From a checkpoint of a small mixture-of-experts model trained on Wikipedia.
Experts: 24 experts in each of 14 layers, 64 SwiGLU neurons an expert, 2 picks a token, a softmax router.
Below are experts of layer 10 (counted from 0) of a mixture-of-experts language model. Rows are named router (the router's row for the expert) and show model dimensions 0-255. Each number is 200 + 40 x the weight over its row's rms, rounded and kept within 0 to 999.
Before each expert's rows: "raises" lists some tokens whose logits its average output raises strongly, later layers aside. This comes from a sample of Wikipedia text that the model never trained on.

# expert 22
raises: "\n\n", " The", " This", " These", " They", " In the"
router,235,187,231,251,216,130,238,196,217,115,192,178,173,176,182,252,188,173,195,228,244,195,230,161,215,227,167,142,184,247,145,150,200,213,270,136,208,196,167,207,162,182,227,248,279,260,189,180,187,290,193,193,212,202,216,155,245,219,134,236,228,208,183,199,203,111,221,184,211,207,248,180,283,249,181,115,170,211,138,204,278,221,169,199,138,161,236,172,172,233,281,237,256,234,195,169,144,277,191,217,229,254,217,201,200,229,206,201,193,237,197,215,254,100,208,149,200,225,265,283,197,199,227,166,181,212,194,164,202,208,207,157,256,241,253,229,222,171,155,225,154,208,206,197,208,195,219,190,225,237,124,168,169,269,242,203,171,236,246,161,189,192,168,148,282,180,211,268,174,226,177,228,147,251,208,183,273,224,160,148,174,125,184,141,102,203,213,249,121,149,206,217,192,231,256,210,199,275,220,247,199,194,227,126,138,246,182,223,187,220,171,253,194,200,234,237,202,121,150,235,172,113,200,210,192,178,139,270,186,264,191,160,109,268,200,186,278,195,189,166,180,179,183,140,193,247,161,191,177,273,228,237,243,212,175,219

# expert 13
raises: ",", " of", " and"
router,198,276,173,128,174,214,159,148,170,252,199,160,177,217,196,218,145,208,186,265,128,197,194,177,115,207,208,131,287,172,141,207,222,184,202,244,202,220,210,229,224,195,202,190,239,167,216,202,198,226,227,249,202,192,217,142,191,273,216,124,172,181,126,204,240,243,222,192,177,219,195,197,252,156,168,195,220,226,187,198,161,311,168,230,175,141,199,212,207,160,170,195,211,221,156,213,237,178,275,231,222,184,237,258,189,180,175,152,232,220,198,146,201,236,183,172,197,281,210,175,162,211,235,198,178,244,228,189,187,124,233,212,180,194,194,221,238,139,178,140,216,233,170,231,192,217,188,180,225,190,234,256,209,227,144,100,213,162,215,228,190,171,184,226,182,236,257,232,194,166,228,231,241,162,146,252,138,190,174,253,202,257,215,211,204,185,163,270,224,226,199,198,231,122,138,188,166,183,160,203,154,188,215,149,290,148,152,238,241,214,213,262,208,237,279,152,214,193,211,211,159,178,212,270,294,256,265,229,137,192,194,209,269,227,229,170,230,267,163,338,280,253,226,246,209,227,296,197,185,219,134,108,252,245,125,148

# expert 1
raises: "1", "2", "ener", "3", "4", "6"
router,250,235,216,158,189,203,297,194,248,184,193,197,242,132,268,178,203,131,166,134,156,252,240,225,180,108,237,220,165,189,254,177,229,245,195,116,236,233,192,125,216,182,112,231,234,156,224,241,218,220,197,170,149,224,180,170,258,184,165,153,117,194,250,208,175,137,209,246,146,214,145,152,244,212,216,173,125,162,174,199,195,176,187,216,223,218,233,142,193,247,226,190,196,176,206,184,236,193,158,212,265,260,233,194,222,169,219,216,247,168,266,188,128,177,161,277,137,166,137,165,197,154,172,199,140,170,212,291,171,298,225,199,193,183,195,207,172,168,189,213,212,181,170,219,171,210,235,216,148,198,144,180,166,199,238,168,128,216,184,259,241,141,286,243,193,148,155,129,253,202,309,205,225,217,208,231,182,190,154,185,167,211,86,221,226,136,197,193,185,227,187,167,169,189,268,217,219,238,216,179,239,185,146,211,228,189,201,231,197,160,185,134,204,161,177,246,232,260,199,159,195,159,156,176,246,186,242,244,229,260,229,246,175,296,217,257,281,218,152,202,178,251,210,190,211,187,173,223,230,139,229,272,235,170,156,180

# expert 19
raises: "ing", "ac", "ative", "ed", "or", "ation"
router,164,213,180,163,170,210,176,188,193,196,235,185,172,221,230,222,206,221,200,218,182,214,194,269,169,226,220,141,256,176,113,165,260,149,162,260,220,273,195,245,162,247,213,233,165,135,167,233,194,171,179,303,191,201,170,225,135,195,228,166,174,250,228,231,208,195,201,235,213,245,237,195,167,235,239,239,184,152,159,151,202,267,138,248,221,181,181,197,198,190,132,121,159,160,195,175,183,154,296,230,221,145,224,185,167,203,225,250,226,193,259,222,146,185,206,153,171,249,164,173,195,199,203,214,176,230,242,219,159,184,222,204,252,239,234,227,204,185,265,181,247,228,94,180,218,169,123,270,163,196,175,184,169,151,185,202,221,135,220,241,193,173,144,174,184,229,174,222,177,155,230,183,207,142,204,251,169,169,164,183,128,218,286,116,134,161,171,190,222,117,220,139,256,344,232,254,148,171,170,123,261,196,119,274,211,191,179,203,221,258,165,215,211,195,140,154,176,197,261,209,180,228,213,197,210,141,215,240,217,159,210,273,227,183,209,208,157,203,211,227,227,150,171,204,263,137,209,175,147,166,124,195,263,153,188,291

# expert 5
raises: "ech", "em", "ill", "ake", "ite"
router,206,250,238,223,232,186,208,283,145,150,232,209,156,200,201,237,267,255,293,160,253,208,196,192,166,187,189,235,187,267,268,215,181,250,137,176,189,177,164,132,162,166,170,208,207,261,183,173,174,224,153,174,202,186,137,189,196,201,182,210,246,248,253,162,164,255,247,211,170,175,196,173,117,181,184,151,211,208,185,295,237,124,243,193,229,119,206,221,318,237,164,218,196,175,193,135,266,226,192,222,148,210,189,100,123,167,201,136,159,196,113,202,240,176,152,226,215,160,212,229,207,188,195,200,260,173,225,167,232,178,229,144,141,203,198,145,190,201,194,187,213,167,218,124,245,186,147,223,192,174,208,158,186,194,202,245,254,189,205,135,168,261,198,185,218,114,174,104,175,204,303,245,231,169,194,165,240,177,219,164,235,164,129,236,207,169,182,188,240,260,205,215,183,239,203,186,172,198,143,138,127,196,162,228,171,291,184,179,222,113,247,237,192,142,102,173,171,207,182,189,243,136,151,202,174,199,251,152,240,213,187,188,180,209,199,200,175,164,223,181,138,200,230,171,221,154,218,215,213,151,248,234,119,224,249,190

# expert 12
raises: ".", ",", "th"
router,218,203,206,282,203,125,176,159,139,220,216,197,166,213,195,199,212,146,265,204,217,207,146,164,227,158,161,223,167,139,193,192,136,129,212,226,218,185,175,231,207,199,183,204,169,216,178,285,243,244,188,238,180,159,161,213,180,175,231,183,154,245,124,189,189,282,165,146,231,193,239,181,207,136,156,190,102,174,257,219,171,250,196,195,238,254,219,167,175,176,170,235,164,178,175,237,238,195,153,214,187,216,206,155,252,249,196,180,273,215,224,224,249,203,167,238,158,163,180,178,148,293,250,214,239,224,183,195,153,149,219,249,287,213,216,256,173,156,177,178,128,161,172,221,201,240,207,187,277,221,126,96,208,253,157,205,237,194,132,271,209,208,200,162,266,254,171,240,240,229,174,168,207,204,215,207,185,176,238,221,196,203,260,141,176,280,268,229,199,153,199,253,206,247,198,196,213,59,190,163,193,141,241,282,166,146,210,225,166,213,143,235,221,173,185,246,164,171,202,194,193,161,202,182,256,212,144,192,253,127,206,171,272,171,182,176,153,298,218,138,229,214,216,227,277,190,214,219,161,244,245,140,240,141,207,251

# expert 3
raises: "C", "u", "O", "N", "P"
router,192,211,245,191,260,225,220,205,309,196,227,166,152,236,240,214,317,174,178,230,201,251,219,129,170,209,214,170,221,247,177,199,225,251,242,132,172,228,206,206,250,153,161,192,236,179,161,242,218,193,175,238,119,177,236,165,199,238,200,333,190,246,109,208,229,163,173,259,169,153,234,156,180,201,248,185,189,227,188,226,187,103,215,153,200,243,180,231,224,251,168,169,179,181,213,218,258,212,168,252,156,253,155,244,159,101,210,285,138,194,223,242,195,219,249,146,241,168,168,207,270,163,182,226,256,127,262,190,140,207,236,174,233,187,201,165,165,275,146,159,239,190,191,147,224,213,213,217,151,219,183,222,200,157,252,166,205,226,243,191,184,173,157,260,157,193,176,142,184,176,161,191,192,244,194,190,217,202,190,160,170,224,230,159,267,141,172,176,78,204,175,213,216,200,206,138,190,272,231,244,231,198,237,218,156,143,152,127,134,254,269,185,263,182,165,200,158,231,195,224,175,188,224,166,134,190,147,228,269,116,159,156,212,248,210,235,202,200,222,185,168,212,151,173,155,203,152,199,154,230,202,247,215,153,212,190

# expert 4
raises: "r", "ol", "oss", "o", "ow", "re"
router,208,162,186,207,245,274,256,239,166,142,243,200,167,174,229,231,212,200,162,192,207,175,209,216,184,213,115,238,184,249,258,248,228,244,201,158,135,209,236,180,216,186,267,240,185,173,209,176,167,190,172,146,209,196,265,169,186,202,215,256,211,237,170,183,199,249,238,197,184,167,152,225,236,227,128,189,205,270,196,141,203,131,159,200,130,167,142,209,146,195,179,228,175,174,192,261,245,180,171,236,222,257,188,275,272,160,274,232,168,212,193,258,181,248,257,173,256,174,197,173,256,156,199,172,186,189,153,247,184,201,206,219,225,211,162,143,345,223,220,211,272,247,226,202,230,254,239,172,175,305,206,266,229,181,236,221,199,188,133,232,161,176,201,280,195,192,220,189,100,237,250,251,151,248,219,247,239,230,159,160,196,150,188,176,211,153,279,161,135,164,196,195,196,207,104,262,222,176,230,204,214,209,249,179,160,189,195,116,206,147,158,203,245,182,164,219,194,173,219,248,246,227,177,185,198,195,248,175,236,170,233,155,221,230,146,201,243,214,219,158,281,198,216,169,176,98,216,256,171,258,175,282,166,155,132,249

# expert 0
raises: " received", " had a", "ights", "er", " worked", " won"
router,192,162,208,216,180,235,248,161,262,182,172,194,188,244,143,169,219,240,192,239,177,178,191,199,136,171,264,233,235,223,168,202,247,154,181,262,221,202,218,138,182,203,233,140,263,159,243,248,222,237,164,232,195,178,240,210,146,256,233,186,258,171,109,211,210,126,196,167,158,256,160,197,160,165,201,256,186,143,247,190,181,144,250,244,228,218,179,210,237,115,208,225,222,217,203,199,163,236,198,203,209,226,122,211,181,210,125,168,170,179,180,185,185,206,155,295,232,161,175,209,194,194,142,237,258,252,232,192,218,171,218,183,143,225,224,157,262,286,259,123,217,207,159,202,230,284,176,170,235,278,237,212,165,179,135,225,180,196,213,239,122,116,192,247,243,191,186,228,177,236,213,166,188,127,233,186,163,179,282,195,186,193,89,177,275,130,249,140,164,184,229,167,179,242,232,138,202,244,247,192,165,185,238,231,215,232,200,116,261,151,233,206,244,138,159,165,196,138,207,176,239,250,292,188,190,151,190,217,166,205,162,145,240,288,158,131,213,136,152,162,171,188,192,145,184,182,162,153,225,205,235,225,204,186,226,225

# expert 23
raises: "oun", "ic", "ac", "ich"
router,295,222,216,213,97,166,215,217,239,207,184,196,188,114,188,221,222,225,61,180,209,263,176,160,216,230,125,233,234,177,147,209,156,237,123,257,206,257,190,180,219,198,182,208,197,184,316,237,207,210,258,145,232,182,240,204,274,178,233,193,213,182,258,205,209,231,193,152,141,237,241,182,202,183,166,225,199,152,224,194,213,187,218,175,187,203,186,188,191,218,155,170,234,222,189,234,189,159,144,159,143,140,241,177,178,292,136,245,94,144,206,164,179,156,258,234,269,188,260,190,163,184,196,157,162,219,226,182,215,232,146,160,165,258,194,224,189,199,229,227,188,160,246,212,268,91,222,185,226,206,193,198,182,140,191,255,222,155,149,190,250,230,172,262,178,168,249,195,195,241,137,124,255,212,155,183,213,152,187,198,210,221,197,194,151,176,208,238,207,160,189,198,147,234,240,265,187,206,202,201,243,252,194,127,191,193,204,204,154,312,164,253,163,220,263,202,219,223,255,150,223,181,242,192,170,222,207,205,122,223,203,176,186,136,178,196,289,263,241,243,158,145,253,265,237,204,247,176,280,202,211,223,197,145,197,196

# expert 9
raises: "ane", "ad", "in", "ini", "eri"
router,219,227,138,166,262,198,169,160,133,239,164,249,181,136,221,202,104,226,132,258,155,208,239,204,263,236,125,157,210,271,241,250,197,175,226,185,139,120,206,228,160,143,245,202,71,139,190,230,204,111,267,194,192,273,174,188,204,143,177,171,154,172,234,190,148,170,204,241,201,163,144,215,237,208,192,194,194,173,233,205,192,178,200,143,241,217,239,183,184,216,207,201,168,234,188,175,120,198,144,221,131,197,211,217,235,238,187,144,160,155,234,182,240,180,191,166,179,203,163,242,190,166,192,213,133,165,230,208,184,198,233,185,159,267,223,128,230,238,225,226,199,197,144,224,173,163,153,182,164,222,250,193,149,225,262,233,147,257,250,204,193,203,235,194,234,196,153,236,161,102,194,233,128,209,255,117,136,249,231,135,207,174,159,279,224,136,210,217,250,170,186,211,197,187,205,221,190,149,244,159,141,278,210,177,197,176,223,282,185,238,154,235,203,239,200,207,247,242,229,165,174,200,188,240,193,185,240,214,211,234,189,235,149,210,272,178,165,246,178,157,197,254,164,177,225,177,180,259,212,119,313,239,212,229,244,258